From a checkpoint of a small mixture-of-experts model trained on Wikipedia: width 192, 4 picks a token.
Below are experts of layer 3 (counted from 0) of a mixture-of-experts language model. Rows are named router (the router's row for the expert) and show model dimensions 0-191. Each number is 128 + 32 x the weight over its row's rms, rounded and kept within 0 to 255. Numbers have three digits each.
After each expert's rows: "comes before" lists some tokens at least twice as common just after its tokens as in all text. This comes from a sample of Wikipedia text that the model never trained on. Tokens count by the router's weight.

# expert 150
router:104132121118081100116130090120155163116091095076171093095114171119117104111169156112113065144115123128180120135114119113209098138134147180108108088132140144164087159129117137061123099067146115174175110132133199057152097114131156062106148114180196110183149128138146066102081089090139131185143158149104174132112101137104159101103222115091086141113159160154050062189175104133119160145135105150166089139128127113099139121111131184140116102154142158164153138148178162133162126155200178090124160149143050163120163085104153102155096136138158109136117135143138150101118115151135133154
comes before: ",", " the", " that", " he", " was", " it"

# expert 9
router:132155148185145131112142195139078100080139150089104102165141121076058139144155158103103191122084123094067099139142107081120093147105057131077131182116126123113119121089179147122093130145087155081120135092198161165110100128107117134147147128095119123137115193150199112118156064150169129138109164090099111105128155110122157131121064142105130071114101164117132110145083127171116130104086190134121155097099075152189108141157147086160157176136109145143130065062099194182094173133135091094097064099110119122072089180102134158132131112111142152137116090153160089104175148070126112144
comes before: " by", " been", " the", "°", " to", " in"

# expert 140
router:103203083119095124088108087131149120116166164169083075115148137147120158091159152116142137112088153109121099099080124090092201141114149050138160228147112152170162144117145109144098151114186146118121124162080159100129110129150155129134104183105146118157089163132150166143105099053148062059122143127122164129052112100110153055129133131098203103116181117146159145146136184130155123118165107089086156134093101154125163113133150139111101114105139070118102142113177104171176156127063126109091079120098117164160069145127119155136136158107124111161064149116098155143131129077085125060
comes before: " |", "–", " \"", ")", " –", " MF"

# expert 163
router:144161111204169123101148095204100158096104167158092136151108152104107094151140134088058162086146162102147144144142147160073092159094078135164186085158161123080119128123137122141141110121135133115112133120195162119120114150112126152163147088099111131146178161082151151107082053154083112068079169045104092150110119136107129135195112122117141101094113140125169140119068070113114118131122170116088140097101163143162126101131182074148143082127124123079154085090122171118138150087075078118138177135171075142143117114084104110158120190145129187087088100168131089125072113191127106139
comes before: "′", "″W", "″N", "°", "°N", "."

# expert 124
router:094155103083085116097152202122124111159146126117123165149134144134099111200186198128162111128155125176120198162100166129110123122155125064166184095109144128074107127190121123131077085130159159160157103130162133112151109079102102144124090092132157147137180146083203099121083137148144156107141172099158202097145188145118123078122145118073116152104111116140109117170170136111168096121096172135117109110157120086172185098201173084130112120169137126182157116111154142172104122136188090085123135136132141168189150163105118114132152121137109164080104171144111179122055112121105157200
comes before: ",", " the", " and", ".", " are", " to"

# expert 81
router:093135110139124082091109196085139118097111128103114068133157106131088105152169135114133155118081098084110177189110133093148116122164101141107139093119157129076079077119149017148162107183155111138123140118155171137122152106108140111161131124149138148108205108160114117109152102179094117121166196113136143134151140100098184163156096148101108114179116080120087112155137173153124122102124126158144058109171109095201138149094162062167079164125132129157147064119107134096068038117177140138165112157121160186156157175129127107090130140104065126066122066104107142136130110149117089113
comes before: " of", " in", " to", " for", " by", " on"

# expert 88
router:205097161110145119130121095128144180160111153151116133130114124106068122131135081199085183089148119153114141129166116113145105082101132139146099143162153154104151150136110202130090131127154111161118162082109085157068103133145175197124132130170081077149112169105090119113119135124149126089166105076108136068121107107153133105185145125153120109147119212097223109066089084169153171130112145164110109113160140134117164091118170081112158092124120115103074107199123163119117152141098093131096157188159128138090117130098085123110190115164176157210095162133148072099077137157121088111
comes before: " the", " of", " a", "′", ".\n\n", " family"

# expert 117
router:082093142110143131155137138138218103182153107136164135129131116130141175184126122164173167107192195153179131090150124117134160159134185106146094132147097093068136139144109182083095121124052083156115184195113071076106122151155089133138115118157167126133091139081137189124139119083114146126058143138148144158136090144062195035128149102124135149110184139119147152105125095125172178167186137127193127135139195130111108141130145106121147118137133064116109128105132118128142162150047115139113128137093090118131119100110118191156162139143107202108121094131152096167100120148091131093
comes before: " |", " |\n", ";", " ·", " City", " JPL"

# expert 86
router:177135145163177154120140110121080145101131121165097117145162126108106124105100110138113165162128117118145094142079096088141156142096071139115113172147099096128090076112176175159215168121054089140102136147164152182121145116111138113138116116121133110143183145115155135082138060033121097134122122106184110161158152084107138147123186127130111088126172137126148137172068162113121049166122073132152099163143104112136120135132185069107079143177133130191089097145148057103171157064132067145072154169151116124103110120145169120124179166122104136085111131136130071075110127097153166069
comes before: "-", " ", ":", "\n", "aged", "age"

# expert 112
router:122182132204142169071160129140158137150151128144125221103155119221118062158112142121117137155166090199081126142134089163140121119059137073147112158151112129155113103144164091171142142081150089140115156132142184160110124056163131070132118120140131105148138087190118145073137075166075140146104159187152135107087088139164148141140138130107092126141131110143138152182153164165139091101201132165095144130170193101137062090127182163102135162124088177133124117120130062111188095127142128129112099153124138160115173105185097152138121185156128132092117163132082109124146109140163130136
comes before: "-", ":", "=", "\n\n", "\n", " is"

# expert 191
router:125163148123117141097090128135106135120127091117106150137158128125150177114111091094186124092091198124182137083139079097168142114133127144032126143109161094145147148157104110115143133170104114166108129142141140085097205192167112147171117142075149110105188115149159147098072084074139089133179188114156138098176130084164112135160159092153152116090099114119066151128183111092138109089162097160195138092143170137114185114061172149117140136166181149091069158099132103124103109118107094154172083171124090165129187097155152137161112151158130096115106196181124146061115103130136140163
comes before: " |", " (", ".", " |\n", " –", "–"

# expert 167
router:117081162149075163173180120125149129155154171165105079133075096200129105106136163120147175139098102134106152087158158096123165182135130146203078129182085085116149105160140138155165157094101149140171179101149154163127137132111099137104081149062094173132130111121110146090161102095128112104086124110146118102111126137050120120115103135096120139128133161098192102109131156149107093108165072141105087111137147153101115176126144162115118144166103076131129127121059053076130215087037135128098124154110125132176147157149127130119183190108089115146102088169181104180105076134100159111
comes before: " ", "|", "/a", "isclosed", " advance", ";"

# expert 105
router:147177086118136152137159129106158153084100100117076085149097131148097125149149146082124127118149108142164134123132166138105119090123072121117128142096145178125151065149165095101124139156127140071077097100137138099136192133149137159113147161157137098141170124144085139124160120114125124045167151097118091093111164139170193095156088082121092109159110131142137110135169071151090131083136156068141136050076185107184154109158132173110109148155139132039126219152082104171139019090145099093137126084187101104096082104111172114136138103195102106161141128167155139117128154146134086133
comes before: ",", "th", ".", "–", "0", " May"

# expert 130
router:087124128116147154150146154117117104110157113235084142094097083150144225072177167091110131123134102123080172114132167167131131136150129109194159108112071139091128081185133141139161142126097155094111130047159120157126068105171162127095200135108120177190133164108045072166111117094135142135106090136128108134128121073139112158117112139158152086146119167131185102132136128171184128087088134150167097061091132113173099174157120166161135157099140132148107106101123170196128121094133113089069149143142136127123075130121132090122212114100128089139165116094137132100119124105107107146
comes before: "20", "19", "0", "1", "2", "3"

# expert 137
router:103133132149158150156113172145090094156148128034155156175074039089133075133080168129119128158169183128145099134142104191194089078153203131079117127143157194130098142098119129101104148176140098064106057077124105151115168122095111095091113156122074148192133144156145146166134075070090173163115159158167119086117134154141099129135172086129042099123161113129155138153101112132179117131151115177148059155129114115111132095177107098172196110157146140163164159138141108157144113089172103113151110150086166142123172113140154144152113144115133106135122153137117126152127147117129174104
comes before: " of", ",", "\n", " and", " for", " ("

# expert 83
router:118088086138111134177142159136114069084190129210135075128137080142071178128127113115047125120124152170112133097172165150141188182108138158160151146119133096133090134106148150165142092143155129137114151138140175119117114071152191167098094164144101086118153164120065076155135144098095110120119173099170122117143096090120188122186054103101171131147082166116128096141102189117161163149125167140129139137121115175093167162115100148159150090106169118190209178086143121148122153116071110084118140142161074132144150128083160130171151149187172124120084122104166120185142154112148109136
comes before: ".", "%", " |", "0", "5", "8"

# expert 67
router:163161082174128110122163129156148126119190137066115121179125132127128100148164181132101116153129083104177155169159062130164128098145109123119174139124135111139098106088093088164167110149114073151206102130176172167095092156084147123135107149136164093141138089152123105171111101180161133090175163139148128137102092103113175115133117151094076088109099140158070160126104153154146163158124178138120162119192160114123137129179155118131109095134129104108072148096135173166107067207133071116106100142137108142122192189130132077114148121124081162080070143133068077091168097055105073149
comes before: " was", " be", " is", " not", " had", " have"

# expert 91
router:128130132151117115133126031101169129113088100206081115087087114135079140110141128086107147119149154137140132067113094152091133107098153094124136185113068116115158146163071160124081142108124160143109099154127135114129076140125184143154112115137099205173123153109130105132119083059111071098148096202088135132099138180177098114187104151123155124177124140134137114150117082081145122140153185118071089148090128075138130109142139095089097053134129065107084065113171117205149186107134123123142164143097059138114125150133090120116109192176106108130075148093144106160125135097095155104
comes before: " ", "-", " \"", "born", ")\n", " drums"

# expert 89
router:083108050127051129119144121136185146115118150166059101128126143151154202119105134161181152127162170122092102069120118087045109146144160039184161125113091090147120083113159152095138122167113097180070163154103138110117086094145157147160109186113087117166103116155171106173157135084093123088111136182095111130176132126135111113084126096099133168154110089137196149139153048116152163131128081149121085104095141136119144159101141125078127127126104161115078172080156073144156183174089220110127095160127105111149142090126136160090120140113149100123107147143157098144130138134130142112
comes before: " ", "0", "–", " —", " \"", " W"

# expert 14
router:107190164136164125155100121164187160077186110203131082185094137100099128157163126122102129080165170140150186057154151138092072109137153122149148165100095074075120125111139145118113104118115140138101130162128171163140096107116143090090105082138093128165192132125169131121108117092165132092142106073159135100103187136136104127114152075084212070154143094134144141126061113163101093171174106200062149129176133115109105117143143146099150128153083139085167127132124087168139153081107113055103170137122118168083140148122122141135128181166172121110106128137127190078088170129152139159
comes before: " the", " his", " a", " Representatives", " its", " their"

# expert 127
router:100140132189113147172097137131124069162144114156115087099139123150147185155057141167134201158134132194122099145156156116141134096105183090151176147160128115168154054178172123120183142167179089093121179148118090154143117109060182121156104173141143041087142131134090156163123085076100140120101143127158094123133106090193130153103182117120172115164136102163180144128141126084095119160127062145135115148143115076130077131064119107142096104142164169160073128142093095106157142162119128110078093123104131177091128146144153111113142059122129118177118052099127117137156097091145096100
comes before: "-", " as", " /", ")\n", "\n", " ("

# expert 65
router:097140131107094119126136111146135171132058133158128078170102088126180126113092151106124151124112145149161092149169035165125109135162079108084124127114121117137075159105142094170168142073153090106165177137209100113112131108160162173069142120136100058141162154105075132128141103125109173140076142055167144146177084157102131174142182158127151169076109122172099102102127122132049148141124168154170128103093152120063117129079152121118099075144169116116181126081138112112113078109106019143153144133169098110109139143104115105178149087132111135122158113126086102067141139113169161140
comes before: "|", "-", "|---|---|---|---|---|\n", "|---|---|---|---|---|---|\n", "|---|---|---|\n", "|---|---|---|---|\n"

# expert 63
router:145164165173151191098145096188109147090090060141097117089129176186104117102181123161082207116133123126100174071139087124110160096165130139153147172168137167158134106153069118145103159113134136142151170135155155120087103087139157130086111080159173125097157146156113102140128083130101103137137086145126142121145153143165128132163158179128112198113098059171078168142164146101168095096128140142206151132149173139116104160060156117115077147144133138040084158141139068115150094149133119118130113165067106178122099071161159155144117095112134093166172102112123146109076103170172136100
comes before: "-", "|", " =\n\n", "The", "born", " a"

# expert 71
router:088145150122152201101093174066179137136131096103054095132140101152176153156157159108145107142186131126158088120131138065141110157150102106154155086173155185133149125149158098073142160193126147116106127188078153105148087088103192178077134151132158123171115157139086092161100112086144096056145147094109151122151109072142113112122145087137115117140126172109132109165139085139109163182112173089122139069110151121137082160146178144130134110038099195171113146128111138164128132148085120068115129078156107138146084083099149155140129089104143113168184103152107144083164182157114096164
comes before: " the", "20", "19", " a", "18", " which"

# expert 55
router:149124190143136100122156124118211149059180141143073095122110133076118138166145193108123085124107115121167122127165116126139102124100115105112150090104126098171133111085094123076131161076114192128097102127134078110115066153151160173139138096133153173179099129124108152124115088127211081163114117201108154156135089150122112121144149155090124106068103137114108147121119143126178133154195123160185196206131178175196166171137160138088121081128144180142101096137173173170147094139081082110109122151153126133130099179202099106133129122120065118151155139106165141124095120083165143124
comes before: "-", "|", "   ", "==", "The", "\""

# expert 103
router:151143116105137160130119112183130125186154130121149129140122123145091168182113116181128120078147132136109134176159130184111142091095160107144165150149122111137135149101114162134160157116099136094127111068157128185106151070148084079110107101115114171118083099087097133145133139133165096155070055129197106143149096097169097121080147163139131117127126188148150176135120158079143045186132052164133104168160141141154071112102132110127112140155089113176130177173188126144203133091126098163094155133095111099095117097153132184186124086114104153106101141057095154179114164083059185095
comes before: ",", " in", ".\n\n", ".", "\n", " ("

# expert 178
router:137134158173101135134155141123106179135144124134158162136114143111142124168151098167106194150145146137158152174110142180095144129099126156140123113128160051070109108169131069169128189041117096094099181099126142157067141079135126156119100129115080134111110117141090141144131123122130135144096082150110155152136093160148203133123107149149132137134151126139151133141091208172184138098068087182131139193179110142138119120074151112163135157133161124127175138081202093104063127118187065168101128124074093097070111097078129156124136075111088172099111066058138163126134103143119163089
comes before: " |", " |\n", "\n", "==\n", " in", ":"

# expert 158
router:132088152138116182129167062167142126126124063114156165159160148082109100163088119166069160108151156162121125156124092193100102112169157137165080161165112112147138097153155170096170108085091097081110155202119202167070163124082213118115113163126114122145122164145111100157123086072164134159140141122129112096067130114149147096148150184123098100166142150107137160142090115104120130134089141131112137180130162084112110063118131139176130104158071131115131142191199109162126109131172103209185115126120151121113136039092126114115092120133132132121154142060090131114096119096096146085
comes before: ",", "\n", ".", ".\n\n", " (", " in"

# expert 184
router:144114110094111135090114131118142135073136105057079090157100112110113123109123179110107067071089130109155137153108094122107092123111073121111144128114140113105108157125102152135074130143134110084114082166175143165174067079165098118091095071190162125153115112167108127198144144170093185103125139149085145119150143152139183154100157092127174192058121194112064081179097162157160146136135163098133169128073114083129184095127157126097142073190108081063153136108207138160159121127166142143144123178148137106098159130172105168134070165148113096129125154120106115107103148090160111157
comes before: " the", " and", " he", " which", " but", " a"

# expert 190
router:158125145144167152151102128116102151152071137148144164123084116130101084127098078135079113100115132123149158198096116166149095094125121132193085142215160132106098205150058118115093062159110121088098103092064154153100141131126134131100124142186129159082145152103142166054123182125139170155127075092170121106132158142183123120147121204147157109116087132127130183095128112152063104164119096172124132145180169084122114127131165113095097137154136166100095136113179180148137091169126119095137133207094113138126086059163097173159119083109140103153137114103147162160063075147138135112
comes before: " of", ",", ".", " in", ".\n\n", "\""

# expert 166
router:067104147075115099116125161105146110125143079093111104121131137153184130151141137137162067141099119154122121121169136095143128119091181113117202055125149115147079174138177090122091127161123113208138092164083100120166074121121146109108098119091160132163095098110129135165127158169132185151163162177079150163153073121072130139136163055138075127101134184166057096175127150195176174095140156099145128078085143178064130140146103204111118179165161142106125164139115117103152173150145172184189165129114128146162133124141144119145083098144129070137131149111142101093154102142145107157
comes before: " the", " a", " his", " this", " he", " it"

# expert 121
router:187156114105133119171096154129118086170115131123103142114067078140109107118121171140183072087096124117162109144125159144170122105144093196132135064168130171102118150125153135109133133195182113137174114150114141164085136143154108128099162103158097110144172163152153107143172185084079123141154095121097165139186199148168114130202134143130093127170067158151119193082118117178117177111100198150153131109142079188159190079141122125092139150127203103139120097115066128122146097163150098077095121145200181140168166141085133157095148113160170108140146152123080132106136153128126083135
comes before: "19", "20", " of", "18", "th", "s"

# expert 131
router:115147158111086132148115134124150115144144170111148153169123091101049118131161131172094079105104062105151096199184139147086090122095154178146063101139156110147156104085155145107146072176179120115172098141118099135091190099125118080149125203108213163161101104088093110200134141137156192158128172165132115091133090119118169115129162112169139074123111101171115133109147096114143156100125111060126150120142132103108147123135089156140142142123195168212127153106158189092082051149185093112148096127126154105129109145090162072094098087144177120119140138114155156139100140138122114135
comes before: ",", " of", " in", " to", ".", ".\n\n"

# expert 125
router:130109136126141135147137159096191141094119143170124130125101161104141077142124118142174178136150180147100072082154115100097133128114147083092039118140063115132133105114090164109130103081078095186072171149059175080129143159158114144130108177169153143122105132129183143116142122104129176138173131162093152089107160110073147169139118099124192111084132123122111199121109092104152155088203164120062096149063083149166154126084120137109188137161118107089120125161113180124108150155097161079166073151131139073165134080079092134148142167125118141132117107124172119164177122146047127114
comes before: " |", "|", " |\n", " ·", " PS", "'s"

# expert 108
router:091138180171103139083159154161054148111159175097187117140200182097154132159159098159090103156101159163109140182118118081176126159091185147135087168119158122095108122130170132191124114115165124103126180098095139197079148115138143116156088121099129059146123224189122154069132108108085102135138159097154119175140108099116160178126106140169148165113124109142183139172077176146097121124184095167170159145125098152133139098123157066176128180086157127154146123084130091093133153095108102169137135189122092140118115153118074106176117085140081140116130114135142128083121153122153128096
comes before: ":", " ", " (", "\n", " classification", "^{"

# expert 159
router:160100135058067150105156097138112129126186137112179131174104144104151140138128138156125128071178113115148116168200123161152121114094108168152113066133145134115109109089073152134099100075055114114125042161106168135079152106166176182158151065186109152115131119116124139161168167136131153141108093094104100096084185155162147126129128125128132118122090200114156200055092133099193124132118166141109113184164147138104123148126127090176168085105165147092121137183172140111135097154176094114082152098172107100154158103115099170111156118121171157100111207092097125095104151105137115144
comes before: ",", ".", " of", ".\n\n", " and", "'s"

# expert 128
router:176091151169110120105127149148103146085129078102159116152150117152120161138076108098101154120085090173124074132055114057117104146108166123100078148105143093204136172149214188134126102125106106130087115129122124131151107136155132071154083126074158132175131136170117210136107068118136152159128133145102105143083036115084098155119134120154130160119121056162137088169150153162105125148176103107118190193161112149109130129119121159091126205089075135156109124118105145127152098102165148102150111127104107116122168068152145081088075115183155117140109179130094111123101098125199119100
comes before: ":", "\n", " by", " information", " classification", " career"

# expert 84
router:130173070158083162113156086081132171098149167148102060143095150106078123154145132210115198113155146180169129143114116103118162126118123136152072152135141123073162146140118109214156158099105101158156166103115183186070131139073158151156125119175174125176143168090101120126062121172107118138092178143110080153114134145090149137161163153044124120134124112103138131091104129118087074128092172182129171147141148113163104164153086121124116145102124064128105157163161109150119126114074111173093178182125095121073129157117122151109180127090113156070114122179135137117112084128103140070
comes before: " a", " in", " an", " the", " not", " also"

# expert 152
router:131143129157101099129158156163206131128151125138174153150157111104125164170171122148129155093098129143113127187126088159139112098067108086173161161160157093096078117079163092133123145126123133186127132135137086113122178129095134096123075162117175151167151102074117130152121144143148179121077110141145144128151086131103148189171111170141108158102092127163089105092082200116081101095080099142145179102134101125117195144128118149116134196122044184107095169142121132112101147167143107178129087169151155102107148174136120124173082102055162114122106109092122123189064048150124091060
comes before: " to", ":", " in", " of", " on", " a"

# expert 154
router:120087111134126144154163150068161161127135109080141162145126104063123160098138163129149095081113092131144135139165114130171112132132144099110069126109161154083083105176078138098136175144155111139108099160115236100074086105097090190180126149094085178145132112131103111093135109118118154110136088145102066144120096148078146157147113093091121104054158178134104153144097123110098164104152186144154103175112124138161135140160072111080107118137076133092166115121194171200113131076158119153155145105138081152162185116111121146118073091180102135181045149107099135119114097082136085159
comes before: "==", "===", "The", "In", " The", "="

# expert 126
router:101129175116139118101133172132142145129141125068160172147168104104139097098146127127107115200155189113128127134103117168123109123161092145064072120114091079129108077069166148173158110092180107158140174094205113149166108084184132083126142145094131104159191102196119147071134131151096124116148125095127153158158093165120107180189146148094133176131119118131195081120111131127148174088147153148138135108163136178103214107054157135133103148172111140114134119131171124064137158137126077114095116138099122136069139119151121060140117092132150123132088085126100158101186125175200125191
comes before: "==\n", " ==\n", "==\n\n", " ==\n\n", " life", "===\n"

# expert 148
router:128126169188175129075114094135142143123132125166135083104099099198125103165137082156091163133127171156074114100132123097138119142076125121123140191144089137122149167173183141164133150131097123093103147088160097109164126120169172094148091127130171083098113175178179208101120136090039104139132135116153147131114085140125100102108126162109093158144177086147169127182129117127120090119168148119145172169147100098141066158152188149105109186163145108118106162133109059133118171078133164105109129172103063125183128150161120158169140162096157095142152172186169164161162114199190121113
comes before: ":", " ", " birth", " footballer", " MF", " career"

# expert 156
router:114148060136142111110094140149134129125102100070189080197146124126129156133148150140140120178133171156095142105140133104080114090157171101163159135104112125207176136111135157089127123169181114167127118089129137126153129104115155085128138146118186139177093127152176153117079130178136157128158116158196067100125081122181098077150199155099111105156169165158046137181151132147091086138124088141148080128143157135135096101118131158161131052149141153201065167192125104112140169134201127124169124150114123146087087147134099065161057130123132113129162153109135171122093101079112148122
comes before: " the", " a", " to", " his", " in", " that"

# expert 174
router:134175153087120070154116187136162105153147136069151125097107064082136099085171136159143149097130119129160101171169147093208088148141069134127114076153126117132090150124118121159089129184100109175154090140130154153125095188133158117137142119192101081113155100120106118160190147151096076157194129182171116114144128110161170072181081155104118120090099160131141151119090107183117187090133182145142141143189063168095096114103170146151127110103155135086096128169091166157109157206143133131113143163168163123193148136128108141076171081153118100090152167120138124098110170103135101106
comes before: " of", "'s", " was", "20", ".\n\n", " is"

# expert 100
router:090093154109066113081116180051122109111110127104125189142152104139124141149117158142119042122097072156166126176099114183151076113112100124112150106111174106150106135148169115165148092133142099145074132136123104101101149076125132059144079110131177156096136102111095120135139143146111134158142157128105133141140100139092128175122126048095086168073172113171077057193119169110173112108110121112135181154113126158110170125136144181147142147099148171141150196110201092118146100078198109103156124199115156129109205093131136128155088118183141095131104121153146138093172095190105125145
comes before: " of", " is", " was", " were", " are", "\n"

# expert 188
router:137104148077140156122150079113165147114142182136110130146116116095083057096066154143125094138073148114151135153145148131120134130123099132125090091117158124176133129088175189107062109165156182114136222159103153141140137113192095109142119089132128147115130233129111150143139115169175141114127173167140138141145095113142131133128155038179134130182166130071115095171137141129169106177140112134187101157144132142098179123186106139170162107126160068197142098092163166119096099062139096114170112134180129109116119157137192126087121184139124151115151187162067124093108154098122159134
comes before: ",", "19", " he", ".", ".\n\n", " and"

# expert 179
router:077141131124151118115171188117121085117155171155109153129090162139089157129146156125135083136102077075077104155095177120147105129127111157120145093149190118136125083083165122121174072099116165107135151105098103126126206121078125094148163128168155130085143081072125092066150068135097172156099143165136148129174114165151169127143158112128103116190162104139107117081130119155118140075079124130139093097152100136110164124164116100154107125146175178168124122079136174046102092129202091129179098093196122183199124151100165074097142116073101123074156129119061095124143123144090122150
comes before: ",", " of", ".", " to", " in", " and"

# expert 96
router:105115135105125148113143131099104126095124105132117105120111122049122139125062181172117061119088151102101122113143097124133126093158137100090177097135143114150172148113205084164172161147140099089160174195137092096124135188127165140120084147098233161136112171126093130122101122130115155129122177164121078095109110083131100163144143118109109182109133124192095064117144142117143166129118202158182157075100151177130161107145135154119114137134191138104117156058176166078126109058096139095178060110132160124139109150178127154136075126165110126177132145137098164066161086109117138096
comes before: "|", "-", "The", "In", "===", "On"

# expert 160
router:122119131170125084131114124126117085113148163232142123125095144099072152130162142095088063148115165109118102073069140162168145130140146194107089163171114109124119105110114121125144095123090153168115135108130119098101136188117132149139108079095155160099121136119178076084146037080119106113096136098157066129122147135077118108110077138102125085166156069152142127165116175144148113179127135121137155138132134127130207123145135136109130123097143120190139143077136074136122175117078110111100084113138067162169087145074131123167138187130195153084090106149145067212103110066103157164
comes before: " |", " ", " Republican", " Democratic", "%", " Conservative"

# expert 176
router:137136090143177129136185073121130119155173131166157148152105189191160212083043098141104103156146124162110105054135132103133147114100166192123115151139076138130090136070173142161136111171099113159140175095182103133110132126140119134125088159091144156145144143093071133178213161121119116143081106133169126158085111158107124114157108144106120084102146171119187134135146115135119102098119081125089103154098146151117111109123125099114130169157088143177151141155160065117099177104079141144083120142105193109132108126131165143178153122124118171178120168134155049166095116098058165059
comes before: " ", "1", "0", "2", " advance", "3"

# expert 106
router:132195164098102098164130193112167154127126170182154093080088070116185081130142095136101178169162140124113118091131094110144144092124135156162126125109068115145090075100180071115141152147091118198183097117168114158149145163153084110097089145125120072156175124157153105142172139102096146112116144108151115146167110122109144139179140107098202092148106120131152147060115083156135173098116162149115109161084101149160147107050161122073157152129205045088137112108107169112085125132091120093120121168116106049141117094140148131123143111127138137125121082106124098209154140128131087080
comes before: " |", " ", " |\n", " —;", " —", " –;"

# expert 147
router:189103134180161158143136109137145148099109112085141125162047096074118149157170120200113115106137099164134146161191126153117078098138101123153115126102183162099112156121075126080136174116161161103125123096153120118076078119138147153156113182145140155119121143101123129187138127121128162155211122139121166081137155121195065148119111166131145092067113187137104142099140132070096106136160148171144167140085151140164160103103143087087092143149156182101076106127140119138084139088140088125119159071165107105192105082108044122167061105150173155141138092136099134048172128118141088126
comes before: "==", "-", "The", "===", "In", " The"

# expert 164
router:134081141075070088107120119142082119175156148139065130119145140123092173169138125153145126089134151151071178092150176132070140151082127098108141198200135133171177152088121152141142173179109158131126132114116092139096066055124087166134068126111100182159140154157176119115129117073129091106174148130115100140136160118151102133085181163105180136147095137082119116146084153158149076147142128083112125154191092098130111124125078103112066122170095163146134154136183149165172164093088119203051115136115151136102072146141147111166065094083123120133162171112135086128119133134143170142
comes before: " ", " \"", " The", " UTC", "00", " A"

# expert 186
router:136107164157093130106119089161090093112122107137076132125146105173137181149146077127163181141129104099190107090129085078152149138103103104194123116187171120107121163093111089095111101092152115107082111095116159143106097065095140156065081163113129164159164133151167083128103054053165100165125124153192164121143119164172161145164111154112146125097146132121170111130152065114131161130098085120105068166143134103144144104070162138084156152099098085136077146149129136122168134187123129106140118075089143107153167139175107168121133158090111077142155134101098098210059149135094155057
comes before: "20", "23", "22", "21", "16", "24"

# expert 76
router:124095159121091126146174077125082090120147176144113134078143173144077126148130154107071104172164094137095131050152146094157134126143156116131059168165117162070089093108105154104118123125137132110099080099103106143090141189163100140067093127121116153121192145097128077088151076107100165146114109049126112163140151104078126164104105100139184078176113073139194133182069126122148082187144210110138145162147182137102171118122114167093136128112113096165153095083131141183068159083080156120168126127094076153123100115100132092156150136129113103149090119141125072113124146124124118175
comes before: " |", " ", "|", " York", " hold", " Party"

# expert 132
router:113185177110172185089143121130073158153153084125061085101085171101119092113109149152125145112102157122125126139127152127119139096153132141137091127143080123139155160095159174128184130164152108121176163099067181151131100141083165158137122125102170130167119149174090121154064158176143160115167109092143116104110133161143124071144127144183112119084113095151115121121144062168078138143027159156188124145184121123140131135167084090163167135071167138108116100155135180109097190154146133076177097092154119149140091117089146141061088161102128149096105159184138135072120096078080107079
comes before: " the", " a", " his", " an", " her", " their"

# expert 165
router:124171035173202091106138114096149116155110098131180066174144092125126129168129098143117140100133168162154132152074048108079089125108123115121158161112131138175099114156132183174159138115181068135085111091125131136130128121149144199122172179137197067169145107133150146166128112121143125082190162154157108103135096139134123142108137139089084150162155084136105102140149171171096104169105129159118166124084117128133084142175075159109150086112103071164100157096194142135104143053187147130153145177118122170117191153143102120124114140106101164077126141131148199123142156115121166174
comes before: " the", " in", " a", " as", " to", " also"

# expert 69
router:113176152175123149118193172147084113150103113160084088125166127103087170154155135170117131178102101092061115100197153082169124107083080137123153160140118099114095077129180150133136114132145158112130168078135153149101144143119129132176127126100181131112144145097120149098112104159177137156153116094136172107150108097084140176118099191144139057084147180150115073137151161182080061101103086147158138091159117163144084148135142114128092158135147180165079135139106199170084223088128136191106128153134144133082091147101095106102123142060145179120098118112141111125091143088099078093
comes before: " to", " by", " in", " the", " as", " on"

# expert 38
router:142140074111148105100144122100162152139135174086174158198136123143127060141074130090105138168129140085106118169118183136117085103084185159117088107103102123109131167103118150112122132140146180114086140096105110141133161146118173058135134195151096115076119116165162175192135127181109186161147148153161094070156098115156167097135122089166139136172114079099123179128129114086162188175151124124160129121098181063128140101163177182180090080158155107188110145100130199099153073116168137094179075067143103110122126062109122092130117098127137122094133153083086124145133132139120159149
comes before: ",", " in", ".", " of", " and", " at"